python train.py --num_hidden_layers=12 --hidden_size=320 --n_experts=32 --experts_per_token=2 --d_expert=80 --d_shared_expert=384 --hidden_act="swiglu" --moe_layers=[2, 3, 4, 5, 6, 7, 8, 9, 10, 11] --router_score="softmax" --normalize_top_k=false --routed_scale=4.0 --balance_loss=0.000645 --balance_bias=true --init_std_router=0.0101 --lr_router=0.00084 --vocab_size=31786 --norm="rmsnorm" --norm_eps=1e-06 --tie_word_embeddings="early" --optimizer="muon" --learning_rate=0.00167 --beta1=0.93 --batch_tokens=[65536, 131072, 262144] --max_seq_len=2048 --train_tokens=426100000 --max_steps=3088 --dataset="wikipedia_en"
Below are experts of layer 9 (counted from 0) of a mixture-of-experts language model. Rows are named router (the router's row for the expert), gate (a neuron's input weights, with its number), up (a neuron's input weights, with its number) and show model dimensions 0-31. Each number is 50 + 12 x the weight over its row's rms, rounded and kept within 0 to 99.
After each expert's rows: a language model's description of what the expert responds to. This comes from a sample of Wikipedia text that the model never trained on.

# expert 8
router:55 51 60 42 46 42 64 38 68 55 52 63 50 67 58 55 58 30 54 47 59 52 44 43 50 39 50 39 56 59 62 49
gate7:49 46 55 54 48 52 31 30 51 51 40 36 58 54 35 53 77 33 59 54 38 62 56 33 52 51 54 50 50 46 44 59
up7:49 39 49 36 56 41 36 47 56 50 38 43 57 42 41 61 56 25 46 27 33 62 58 36 43 51 58 36 53 43 48 57
gate8:61 52 25 51 41 36 66 56 53 50 75 38 45 56 68 60 31 21 46 57 52 50 68 47 61 42 55 76 46 64 29 47
up8:57 46 46 43 31 44 42 34 50 48 54 50 39 64 62 52 44 17 47 54 41 53 67 42 57 41 54 62 40 65 36 54
gate9:48 40 53 56 57 44 38 50 21 43 46 29 58 62 41 50 62 38 46 56 57 60 49 72 51 33 55 37 33 54 48 50
up9:50 51 69 59 40 57 51 58 37 51 37 14 49 34 45 63 44 47 50 49 58 63 48 77 46 50 30 42 46 47 67 51
gate10:26 66 83 46 52 38 68 48 52 40 67 62 47 54 58 30 76 52 68 55 61 43 45 37 49 57 38 63 58 47 52 49
up10:61 49 53 49 67 62 67 49 33 44 54 63 62 54 66 65 69 35 56 50 64 47 33 50 33 41 32 70 52 49 67 55
gate11:38 69 43 38 64 54 31 58 35 46 50 60 63 47 57 37 59 46 41 36 55 51 54 50 52 17 20 39 61 32 50 54
up11:56 35 58 37 60 45 47 47 35 49 44 74 68 56 56 73 67 42 43 41 28 32 62 62 33 53 14 47 53 49 46 45
gate12:59 47 51 52 33 43 37 45 58 49 51 43 35 56 65 54 65 53 59 57 59 71 35 63 45 45 45 56 43 45 71 48
up12:45 33 45 36 71 47 41 35 70 57 58 34 55 48 57 58 58 46 57 40 62 70 48 38 62 41 55 50 28 58 52 51
gate13:51 61 50 49 61 63 44 74 45 47 49 52 34 62 55 53 42 41 53 46 51 62 60 56 58 44 64 38 63 42 72 63
up13:54 50 67 61 29 50 54 46 42 40 58 55 56 35 39 48 39 60 64 51 74 48 93 42 75 41 49 58 38 49 54 42
gate14:51 54 53 75 64 44 41 55 50 63 52 57 53 43 45 54 67 53 49 55 32 49 41 56 38 58 41 61 41 51 57 43
up14:37 54 51 54 55 49 52 61 48 76 28 49 43 57 48 37 74 51 48 37 45 41 53 56 19 68 52 33 57 53 63 63
gate15:57 45 59 42 49 69 57 53 59 47 75 69 48 51 44 35 54 52 50 56 49 59 54 44 44 59 42 47 44 65 72 56
up15:40 52 54 55 70 34 36 23 54 45 42 61 32 64 51 54 60 31 67 18 60 60 66 73 52 50 37 54 55 44 42 37
gate16:62 36 33 52 34 45 43 17 48 67 50 55 47 57 50 54 75 35 47 60 26 56 52 50 48 45 58 44 64 63 70 45
up16:38 51 62 43 43 54 48 63 38 61 66 44 38 56 40 60 34 45 52 36 54 55 47 47 51 45 52 38 44 60 55 80
gate17:47 59 48 42 39 43 89 38 60 33 53 55 56 34 37 57 48 51 57 45 76 62 49 40 50 39 53 55 52 41 47 72
up17:48 38 59 43 21 40 67 32 70 43 43 47 59 38 38 64 40 37 58 48 69 31 64 54 72 64 38 44 16 46 46 56
It responds to: Section and infobox labels. Header markup, list dashes, colons and first words of infobox or section labels, such as Boxing record, Youth career, Occupation:, ==.

# expert 28
router:37 65 57 45 48 49 41 34 58 61 57 27 69 60 34 42 74 63 39 52 64 41 50 56 71 42 60 48 43 52 42 52
gate0:49 54 44 48 53 35 46 59 40 76 52 50 25 63 26 38 69 59 65 66 44 42 46 34 48 49 39 66 27 54 59 44
up0:59 57 39 47 72 42 63 39 31 77 48 65 46 50 27 35 51 61 67 47 38 60 42 63 43 33 43 69 43 54 55 60
gate1:70 40 51 45 38 36 37 56 49 53 50 53 69 68 44 54 62 54 66 81 63 50 64 35 49 15 45 67 59 71 34 56
up1:41 46 54 54 59 44 46 35 38 38 38 43 22 25 54 47 54 53 48 17 39 54 44 34 20 71 32 38 49 52 70 52
gate2:39 45 42 42 35 37 49 59 80 39 45 47 65 35 49 62 49 44 49 41 39 45 40 40 55 28 52 28 63 67 37 50
up2:48 34 35 57 44 53 35 60 54 78 73 65 43 61 34 23 44 58 61 43 59 42 47 39 41 56 47 57 65 53 73 43
gate3:75 44 45 54 53 49 48 25 52 62 43 53 62 59 67 57 42 40 40 37 45 67 77 28 44 55 74 48 41 48 36 21
up3:22 53 74 50 33 47 48 70 57 40 64 44 41 39 54 62 62 44 55 62 66 55 48 46 36 69 49 42 41 42 49 59
gate4:30 51 27 56 41 52 35 56 47 44 45 55 25 33 57 36 43 53 46 44 66 48 46 57 64 44 46 59 73 51 65 54
up4:42 36 64 43 44 57 23 65 67 55 44 20 50 56 50 65 33 70 45 48 68 59 55 38 32 46 33 62 59 51 44 58
gate5:53 60 50 47 61 39 32 45 34 53 38 47 34 53 56 65 67 62 59 45 68 40 39 26 63 39 57 57 30 55 40 49
up5:60 65 64 61 60 49 46 41 51 42 43 18 48 58 49 79 44 60 75 56 61 68 60 82 50 42 24 59 50 45 49 52
gate6:58 58 55 49 41 47 52 37 37 28 39 43 59 42 65 47 45 70 53 48 57 30 63 70 44 51 43 31 55 35 63 56
up6:60 62 48 74 69 50 46 45 31 47 49 36 58 32 54 44 49 58 47 48 27 72 42 77 55 56 33 48 46 65 31 54
gate7:34 51 56 51 66 64 46 46 44 49 71 49 71 46 62 67 64 36 54 45 51 65 57 46 47 67 39 28 51 46 57 39
up7:32 36 37 51 30 44 48 48 71 65 41 64 38 45 46 44 38 57 61 59 55 42 41 39 49 34 60 82 25 65 62 41
gate8:53 46 60 63 63 62 40 27 47 44 57 68 44 58 55 56 54 55 41 55 68 49 46 54 51 54 28 66 46 71 63 63
up8:45 40 36 34 56 58 49 47 48 33 34 67 61 35 52 60 60 44 37 52 39 36 43 47 44 51 73 38 61 35 61 60
gate9:42 55 52 57 43 50 22 59 51 62 45 61 64 65 60 29 44 42 52 44 19 55 70 42 60 36 37 61 63 56 45 53
up9:55 56 46 62 48 76 47 50 48 52 62 44 36 62 55 52 31 35 28 25 51 70 67 53 43 56 43 60 54 47 61 41
gate10:50 44 43 46 65 58 27 41 55 53 41 55 37 45 69 48 61 44 45 50 53 41 12 52 46 37 47 52 53 44 48 57
up10:47 69 41 62 24 54 80 50 44 51 50 41 58 55 58 39 43 52 42 58 55 43 56 46 37 66 36 49 38 68 58 41
It responds to: Articles and determiners. Articles and possessives starting noun phrases, especially the/a/an after is in definitional opening sentences (is the second album, is an extinct genus).

# expert 17
router:38 49 43 58 41 50 51 70 54 52 65 46 42 46 54 43 32 66 38 56 47 21 36 42 38 46 59 56 59 67 13 35
gate7:60 62 44 59 42 46 41 55 30 43 63 53 58 52 53 44 65 43 45 91 38 30 34 42 35 59 63 47 72 64 38 43
up7:70 60 47 39 34 51 27 61 70 43 52 57 42 18 44 46 45 42 34 45 66 53 44 55 41 46 41 42 38 42 48 49
gate8:47 76 34 56 48 75 38 59 42 58 51 46 63 38 48 54 71 44 48 43 28 49 60 40 59 53 56 56 65 41 50 69
up8:41 44 54 28 48 60 58 31 52 50 50 50 40 48 39 41 32 56 56 65 86 36 42 51 75 51 58 38 48 51 53 57
gate9:41 43 54 48 44 54 55 59 73 45 64 63 43 53 54 27 31 57 52 26 68 49 51 55 56 32 61 43 41 32 50 62
up9:41 51 33 47 57 53 61 66 73 51 64 28 62 71 62 58 40 45 46 58 74 45 58 63 54 52 75 57 29 60 52 56
gate10:59 43 58 62 73 65 47 41 46 36 25 59 55 42 43 62 66 15 56 39 58 43 51 43 56 44 74 65 51 50 54 59
up10:49 51 52 54 59 64 57 41 60 70 42 49 53 43 39 67 73 25 49 33 57 51 57 42 41 35 54 55 47 49 61 59
gate11:48 46 29 36 74 44 30 62 47 61 33 43 37 48 45 51 47 45 18 66 51 42 56 26 51 52 72 76 37 62 67 54
up11:32 38 28 56 64 41 34 54 66 49 45 33 38 52 56 35 50 37 63 45 53 44 68 42 35 67 47 52 42 68 67 56
gate12:65 55 36 64 50 59 52 67 52 41 21 57 54 56 39 56 53 48 53 38 49 67 41 58 52 53 51 70 62 55 36 55
up12:52 37 37 68 68 67 62 54 40 38 23 56 48 56 49 55 49 60 62 50 56 50 55 45 59 39 42 49 65 43 58 65
gate13:77 33 64 45 42 42 53 42 66 33 46 30 58 12 54 64 78 65 27 54 64 56 50 60 55 41 63 77 40 50 46 37
up13:53 34 47 51 63 62 44 48 70 35 44 24 60 43 54 48 55 59 47 56 59 67 42 69 47 57 62 58 67 57 59 24
gate14:32 61 32 62 74 54 55 69 67 63 59 36 29 39 65 36 56 46 63 56 52 32 67 56 50 43 55 36 64 63 65 44
up14:35 39 38 41 74 49 56 33 51 62 55 37 40 45 37 47 76 75 34 47 59 60 62 57 38 53 42 48 51 59 54 53
gate15:52 55 48 54 61 36 27 41 30 37 68 62 21 40 48 49 63 56 47 61 33 36 37 47 36 35 58 46 43 48 43 61
up15:43 53 51 56 62 57 46 50 49 50 53 38 33 48 51 59 23 49 53 59 44 70 56 64 69 52 70 29 82 57 34 54
gate16:32 55 42 32 41 54 40 50 40 53 69 55 30 54 37 04 52 29 57 52 47 72 47 48 53 43 76 71 63 54 27 51
up16:52 44 54 54 64 61 45 47 68 28 55 51 33 68 73 57 49 54 57 57 29 48 55 63 55 76 50 34 61 49 62 63
gate17:68 60 65 56 40 52 63 60 52 54 39 87 54 66 44 51 50 37 19 52 44 47 49 38 50 28 40 14 50 70 39 45
up17:31 51 59 28 74 48 38 55 60 52 57 57 56 29 55 50 44 50 67 42 56 60 44 52 67 53 54 53 53 69 63 78
It responds to: Table cell separators. Pipe separators, blank cells, colons and minus signs inside data tables and infobox entries, such as Total:, Loss |, scores.

# expert 29
router:51 48 29 35 47 44 42 24 41 56 32 51 70 56 46 51 66 65 72 45 57 39 49 39 62 52 49 57 55 24 43 45
gate0:53 46 43 48 36 46 40 79 46 44 45 32 64 54 49 43 70 25 56 74 42 54 25 58 45 39 47 54 64 48 39 38
up0:28 47 58 40 51 33 79 71 63 65 42 59 28 48 56 63 57 56 54 37 58 54 63 74 59 61 44 51 60 51 36 60
gate1:37 57 70 52 33 66 57 48 61 69 37 36 59 36 54 54 52 43 57 49 60 39 48 39 47 45 49 57 51 41 42 44
up1:51 55 49 41 60 47 64 68 71 59 48 64 37 43 77 54 50 58 51 60 57 52 36 57 58 46 59 32 58 72 68 62
gate2:48 40 55 47 43 40 22 15 59 42 40 23 45 73 30 56 66 50 47 42 60 38 68 47 50 69 55 45 40 37 55 39
up2:45 46 43 36 41 63 35 12 53 44 42 17 56 83 31 61 49 52 52 48 70 42 50 35 48 73 56 35 47 37 61 57
gate3:53 62 35 60 32 47 46 52 44 58 59 48 67 52 39 51 41 35 19 62 41 44 47 37 36 69 36 60 58 43 42 38
up3:55 55 49 51 44 48 55 42 64 63 50 50 61 51 51 44 37 32 24 49 37 47 46 36 32 66 57 60 60 51 53 26
gate4:58 41 39 36 53 58 49 44 61 51 51 38 49 31 55 58 51 66 51 45 40 34 30 68 54 44 66 74 38 45 58 42
up4:53 45 50 42 56 39 33 28 57 62 26 46 32 41 46 53 52 45 56 50 58 62 42 60 54 62 51 77 51 28 61 47
gate5:57 64 12 64 32 46 33 46 61 54 56 60 39 67 46 58 58 29 51 51 35 61 46 60 54 24 45 76 42 52 52 26
up5:43 31 82 27 51 52 80 59 47 49 58 41 52 40 37 39 43 77 45 35 64 41 52 33 50 66 61 40 56 47 34 77
gate6:55 53 68 46 29 27 40 55 40 53 47 53 51 49 62 40 44 60 45 36 54 77 65 39 68 53 41 39 52 56 57 42
up6:71 36 54 62 39 66 64 51 49 50 50 67 43 39 56 54 40 52 53 53 45 61 53 40 60 46 29 38 47 63 51 41
gate7:55 59 54 64 39 50 70 68 41 50 51 50 54 27 35 52 55 29 29 62 67 41 46 34 51 48 53 46 50 52 36 32
up7:45 61 36 43 53 38 71 52 50 53 16 56 56 31 36 56 52 33 43 56 46 36 33 43 60 62 36 55 72 46 48 47
gate8:51 68 58 55 41 54 62 33 63 33 59 49 52 19 67 57 60 56 43 47 57 22 58 55 69 49 54 51 35 66 52 35
up8:33 48 42 45 46 35 40 37 67 34 51 67 23 64 63 55 56 49 58 28 59 50 43 52 60 60 49 33 54 63 40 40
gate9:47 53 25 29 61 65 41 47 67 52 46 58 37 50 55 33 67 39 56 51 32 64 47 59 40 50 51 47 32 31 52 42
up9:54 45 53 37 58 77 60 57 67 26 41 43 57 35 39 35 48 41 48 44 53 38 55 62 56 50 41 50 35 29 53 50
gate10:51 52 38 49 37 51 50 68 47 43 59 67 46 68 59 54 59 70 36 59 57 46 37 47 54 61 31 26 54 48 25 41
up10:36 62 56 61 42 57 47 58 49 38 59 52 44 64 53 61 50 73 46 45 68 47 47 57 53 49 37 36 54 53 44 66
It responds to: Digits in sports tables. Single digits of numbers, dates and scores in sports and racing tables, plus position codes and country codes like MF, DF, ITA.

# expert 11
router:29 56 45 67 22 62 34 42 72 41 58 42 59 50 58 40 57 31 77 37 50 70 34 61 42 40 62 27 38 55 46 65
gate7:51 44 73 30 65 51 56 35 57 64 58 32 28 31 58 61 56 50 64 57 57 67 52 49 18 22 48 38 61 46 51 54
up7:61 36 48 51 61 58 51 54 61 30 67 24 61 56 22 47 56 52 66 54 59 38 65 73 73 55 58 54 27 46 67 46
gate8:41 46 57 28 53 71 59 38 39 50 41 62 40 62 49 39 73 59 25 36 47 51 51 45 23 73 70 30 47 47 52 52
up8:73 50 59 32 39 70 60 65 34 30 50 61 45 64 59 54 48 60 45 42 36 43 38 54 41 60 54 44 69 41 62 52
gate9:50 53 49 79 50 42 43 78 25 39 45 45 70 52 46 64 61 66 45 44 52 46 56 49 50 50 47 63 39 72 34 63
up9:42 42 55 57 27 40 42 38 37 39 49 39 58 57 41 56 51 66 44 51 52 46 37 32 43 42 53 99 42 53 51 45
gate10:25 66 78 44 41 45 28 52 38 51 53 49 46 45 55 48 41 45 46 60 40 46 45 62 44 26 70 41 52 43 60 56
up10:47 30 52 68 49 37 51 48 44 60 45 59 44 51 68 58 57 64 29 51 61 49 55 42 40 33 42 38 43 55 71 56
gate11:49 41 42 52 40 44 69 52 46 40 36 55 56 72 54 52 59 60 39 53 50 66 57 68 69 38 43 60 43 70 39 35
up11:36 46 68 47 54 41 24 47 54 58 62 61 45 38 62 38 44 40 52 35 44 63 38 38 49 57 73 44 39 30 49 59
gate12:49 61 57 26 65 49 18 32 73 55 59 38 56 59 44 69 34 47 71 76 64 45 24 63 70 43 37 33 67 52 47 24
up12:61 56 49 45 54 66 18 30 53 54 50 42 42 66 56 53 56 63 73 73 59 59 42 68 72 40 40 58 60 53 64 46
gate13:49 34 41 45 73 46 33 59 33 48 51 53 54 62 47 49 57 59 33 30 43 70 40 29 40 32 78 43 45 50 33 54
up13:59 57 60 64 31 48 49 40 60 58 51 54 39 41 52 49 39 38 47 48 60 42 53 45 51 52 45 51 56 57 22 30
gate14:45 48 46 49 26 64 40 42 46 49 59 30 40 46 62 28 55 36 69 41 53 36 58 92 46 51 55 40 29 68 61 44
up14:52 52 48 47 50 67 44 71 45 58 49 46 58 31 53 48 51 37 60 63 54 55 72 82 57 56 46 51 37 33 62 21
gate15:71 51 40 52 55 55 55 30 63 43 50 44 50 67 55 37 76 44 47 53 52 40 58 48 44 35 53 54 50 41 60 49
up15:57 38 48 32 36 38 50 33 47 45 49 32 59 62 57 45 34 40 66 48 39 95 59 61 53 37 60 34 60 50 51 57
gate16:47 56 49 62 14 62 42 74 54 50 56 32 65 45 56 53 47 36 51 30 60 36 39 80 42 44 57 51 56 48 51 47
up16:51 29 49 49 92 42 36 14 38 50 37 56 31 49 68 37 69 54 60 54 54 65 65 17 60 51 40 55 46 40 39 49
gate17:57 50 77 77 54 64 44 43 60 49 57 30 46 44 39 53 44 67 82 57 39 54 36 68 42 60 49 51 40 44 59 63
up17:67 57 29 33 22 29 52 42 45 50 47 53 53 44 58 48 37 41 35 44 49 18 59 45 52 43 50 64 60 36 30 42
It responds to: Sentence and heading ends. Line breaks, sentence-final periods and the closing = or == marks that end article titles and section headings.

# expert 16
router:52 53 56 57 59 46 51 53 40 47 64 36 28 51 40 46 50 52 35 59 57 67 62 46 47 43 64 30 53 45 62 45
gate9:46 57 51 74 40 21 36 60 44 65 66 65 80 70 49 64 49 47 56 64 34 47 39 50 52 49 61 25 45 54 35 52
up9:66 54 54 43 68 54 65 63 71 33 44 52 36 53 44 57 34 54 35 57 53 52 52 69 35 55 13 65 30 34 72 41
gate10:44 16 50 47 44 35 32 68 24 46 52 46 45 61 44 37 34 66 66 81 53 35 23 52 37 43 50 42 56 59 74 52
up10:63 36 61 60 50 44 58 58 33 51 38 42 59 22 59 35 44 61 52 81 37 43 61 55 43 71 44 58 52 47 63 32
gate11:49 77 34 44 27 43 58 45 66 64 41 61 56 59 20 35 46 48 49 50 53 35 58 55 60 28 67 33 54 38 39 69
up11:44 65 45 52 38 44 47 46 47 72 53 59 51 50 37 51 56 51 30 58 61 38 46 45 36 41 68 44 57 50 38 59
gate12:51 45 49 47 23 47 67 45 58 36 63 61 42 69 50 39 63 49 56 53 70 46 52 49 60 50 50 70 37 58 58 51
up12:58 70 44 40 64 47 53 60 41 49 42 26 64 40 56 43 34 42 57 37 47 44 36 54 29 52 43 45 59 32 37 52
gate13:45 62 54 49 75 50 61 54 73 66 24 55 60 46 52 26 53 52 61 45 56 43 43 44 53 52 65 62 38 58 55 63
up13:53 29 62 39 50 50 42 53 52 53 62 62 50 52 48 50 48 34 53 54 47 39 30 37 56 73 45 43 56 40 61 37
gate14:23 29 29 44 55 39 39 60 71 65 59 51 59 39 56 32 44 45 46 47 49 58 35 26 54 50 44 43 54 58 53 61
up14:52 44 44 49 54 60 36 63 61 46 43 46 56 55 12 55 45 54 38 26 31 49 22 38 41 48 37 63 57 48 45 55
gate15:47 61 48 57 33 41 35 53 60 57 60 72 66 44 46 51 62 48 45 38 51 52 56 48 54 45 57 55 39 46 29 59
up15:60 66 50 39 68 65 57 35 74 44 44 36 61 53 60 68 45 32 34 54 48 78 71 58 57 79 45 46 29 29 50 61
gate16:53 52 44 46 30 44 54 45 32 43 50 52 50 54 47 34 51 55 53 59 56 54 54 34 46 66 63 46 38 43 31 55
up16:54 44 50 49 55 54 88 63 62 63 54 46 30 34 36 69 53 58 61 49 36 50 41 36 64 45 49 81 46 66 45 50
gate17:41 64 36 34 68 47 47 42 56 43 42 59 49 38 43 26 45 35 51 51 34 65 36 64 63 38 45 35 50 37 59 54
up17:54 40 63 65 44 53 39 55 39 44 64 31 65 15 59 59 63 47 56 56 34 45 38 54 60 61 49 55 41 41 46 55
gate18:37 36 45 50 29 47 35 69 60 58 56 40 76 81 49 50 41 38 54 52 53 57 59 39 57 37 55 61 67 60 55 44
up18:41 74 64 65 59 42 55 52 27 41 38 47 38 55 43 58 68 55 52 47 54 44 52 52 43 46 65 70 41 51 49 35
gate19:36 50 54 57 49 52 24 71 62 56 45 58 48 42 53 54 68 74 56 48 52 58 43 28 45 39 57 46 49 65 37 46
up19:21 34 59 17 49 53 42 38 57 44 49 31 46 31 56 34 40 58 74 50 67 62 66 44 49 45 63 54 49 41 71 52
It responds to: Capital initial fragments. Single capital letters, hyphens, and open parentheses or quotes beginning names and titles, such as G-Point, B-side, K, Kh, Sh.

# expert 13
router:52 43 49 37 41 59 35 39 47 56 64 58 21 55 58 49 48 21 61 53 24 32 49 41 29 50 58 55 46 71 26 70
gate0:58 35 35 36 32 45 45 59 46 55 48 53 55 44 47 48 45 60 67 75 73 54 58 60 52 47 60 58 45 26 40 54
up0:40 54 45 43 31 62 35 58 43 48 61 56 48 46 55 66 49 38 66 63 75 49 67 72 50 51 72 58 37 39 54 59
gate1:52 55 41 70 49 48 54 40 51 52 52 50 31 32 54 29 74 62 51 50 49 56 36 56 52 58 44 45 37 65 39 43
up1:47 68 42 44 73 48 23 46 53 35 41 41 61 34 45 77 65 53 53 58 46 48 58 38 47 66 58 42 31 56 47 47
gate2:53 49 43 70 49 62 36 41 42 44 41 42 40 69 76 55 53 22 50 49 49 59 62 51 34 45 43 39 45 31 49 69
up2:55 51 29 45 81 48 60 46 60 45 54 41 41 55 43 67 60 52 50 49 66 73 59 30 47 47 33 38 38 24 41 40
gate3:42 52 63 35 46 40 40 51 60 35 60 37 46 49 63 55 61 56 50 45 43 34 53 43 38 45 52 55 41 59 61 64
up3:43 42 65 29 56 52 35 78 65 53 32 61 43 64 53 52 50 47 41 50 52 56 67 63 56 59 28 43 68 69 34 37
gate4:64 61 46 45 32 60 38 58 68 56 62 44 60 54 40 57 55 37 47 55 53 56 64 59 39 56 53 47 51 41 30 35
up4:62 52 53 56 51 33 51 43 46 55 36 36 71 62 37 59 46 28 46 60 55 57 60 53 20 51 36 59 56 46 44 42
gate5:77 40 53 35 51 42 36 43 46 51 46 63 47 53 47 68 56 56 58 68 38 52 37 57 33 46 57 71 45 38 51 48
up5:39 50 41 53 57 45 56 53 48 53 27 54 44 60 60 49 62 61 46 37 61 54 36 43 61 41 60 57 37 40 59 62
gate6:44 56 46 38 58 44 41 59 39 52 47 46 60 64 65 60 60 36 53 39 63 59 66 66 44 36 42 58 56 41 30 52
up6:48 47 53 70 51 64 35 44 60 54 67 45 42 54 58 38 50 37 53 60 48 40 60 31 61 55 46 43 53 62 72 42
gate7:65 42 52 66 36 29 25 48 71 44 44 55 63 60 56 34 60 57 42 38 37 67 55 34 23 45 71 57 54 33 39 51
up7:62 46 48 28 52 42 62 39 61 56 40 41 26 51 59 60 40 57 44 32 71 18 48 61 34 48 50 52 47 43 49 55
gate8:39 61 53 67 63 52 66 46 33 60 48 54 67 46 63 39 49 61 57 38 65 48 52 44 41 46 49 30 57 21 54 64
up8:50 60 45 51 65 53 67 39 38 32 59 61 41 44 55 34 49 69 50 41 75 75 65 59 41 60 34 40 47 50 40 48
gate9:41 61 18 67 71 31 53 41 48 62 58 64 39 35 56 80 69 66 66 36 50 46 53 42 65 43 63 47 71 51 44 43
up9:69 34 66 59 53 49 56 52 34 37 60 53 32 49 40 39 65 76 55 55 57 34 38 49 49 28 79 52 53 48 69 53
gate10:43 39 45 54 51 55 67 45 39 51 47 61 26 52 52 28 43 56 65 55 45 62 45 51 47 41 64 49 57 52 37 43
up10:36 71 35 57 62 65 53 47 25 48 48 44 54 38 46 50 36 76 52 49 62 37 65 66 46 85 60 47 44 46 46 39
It responds to: Infobox line starts. Line breaks and leading dashes that begin key–value lines in infoboxes and fact lists, plus field names like Born, Genus, Website, Preceded by.

# expert 4
router:45 46 42 73 44 64 47 45 45 28 59 48 49 51 56 29 69 65 46 64 64 43 52 54 22 43 42 51 56 45 60 45
gate0:49 57 35 47 45 43 48 38 59 59 63 41 64 49 46 45 60 51 51 69 46 43 46 53 47 41 63 58 28 34 39 58
up0:22 74 52 60 63 39 35 53 36 51 39 52 68 33 47 64 35 40 54 40 53 68 47 43 61 40 51 65 72 50 56 66
gate1:12 56 39 59 31 68 61 47 59 52 39 40 61 45 43 27 64 55 44 19 57 56 55 54 43 57 47 51 39 55 64 57
up1:38 51 46 67 21 73 58 55 55 50 48 48 63 42 41 49 56 44 39 21 54 58 48 32 46 79 61 42 51 51 33 47
gate2:58 50 53 65 69 66 45 20 28 47 58 34 38 67 67 71 68 48 52 46 81 48 47 68 22 42 47 42 25 59 56 37
up2:46 49 57 46 79 62 38 33 34 48 60 38 44 73 56 39 62 36 63 46 69 51 54 61 51 61 33 56 42 62 81 48
gate3:63 19 47 44 38 44 59 43 59 32 53 50 36 64 35 38 75 53 45 36 66 56 59 56 44 27 53 45 54 49 31 47
up3:45 40 24 61 46 58 44 48 51 57 44 55 40 65 38 12 59 36 42 44 57 55 43 31 40 40 34 38 68 49 24 54
gate4:22 32 24 50 28 48 35 33 45 50 52 65 59 46 66 33 77 51 51 46 69 45 63 32 60 32 51 56 45 45 49 51
up4:56 45 59 44 51 54 49 33 46 45 65 35 36 46 63 51 44 52 49 50 46 35 36 50 21 44 49 46 55 32 47 38
gate5:54 45 71 53 38 71 39 49 58 50 54 46 64 52 21 49 28 63 50 72 67 61 52 55 37 81 65 69 51 66 41 59
up5:67 56 52 71 44 66 58 58 44 51 48 39 61 44 47 41 63 46 45 61 66 61 51 65 36 50 51 65 63 55 73 61
gate6:37 28 40 54 45 51 65 46 75 55 48 62 55 48 63 57 52 71 35 41 55 53 32 57 38 74 49 46 59 38 36 52
up6:51 48 35 46 61 46 46 47 54 45 50 19 60 57 66 53 47 52 47 59 49 48 52 63 40 88 41 66 57 44 46 40
gate7:47 51 42 38 34 52 42 65 51 30 36 50 40 52 43 48 42 69 47 59 63 72 50 38 38 60 56 40 61 54 50 33
up7:35 33 43 38 65 61 70 53 65 55 53 43 43 51 35 29 56 62 40 42 81 64 21 44 22 37 64 52 50 55 31 54
gate8:60 50 43 28 53 48 32 20 59 54 34 48 49 42 38 42 49 44 38 61 47 57 76 62 44 38 54 56 52 31 49 68
up8:47 59 55 77 48 52 71 73 43 57 71 61 49 57 62 50 31 64 66 47 73 50 44 46 58 65 52 40 38 66 44 44
gate9:41 44 53 34 51 43 58 43 35 47 46 62 48 65 54 45 55 51 26 53 41 56 68 32 60 39 63 41 45 70 55 43
up9:35 54 57 57 41 39 61 64 58 43 57 63 56 46 59 67 57 56 89 41 43 46 59 71 40 37 78 47 53 30 50 54
gate10:41 33 43 50 33 66 47 56 45 60 76 54 55 40 36 30 34 62 48 74 65 27 47 60 53 69 58 50 73 64 36 51
up10:53 59 42 41 56 40 49 46 30 48 42 55 53 43 66 57 60 56 42 51 31 66 61 33 57 46 39 78 43 30 48 49
It responds to: Digits in years. Digits inside numbers, mostly the inner digits of years and decades (19'7'0s, 201'4'–15 season), plus dates, scores, and century/th.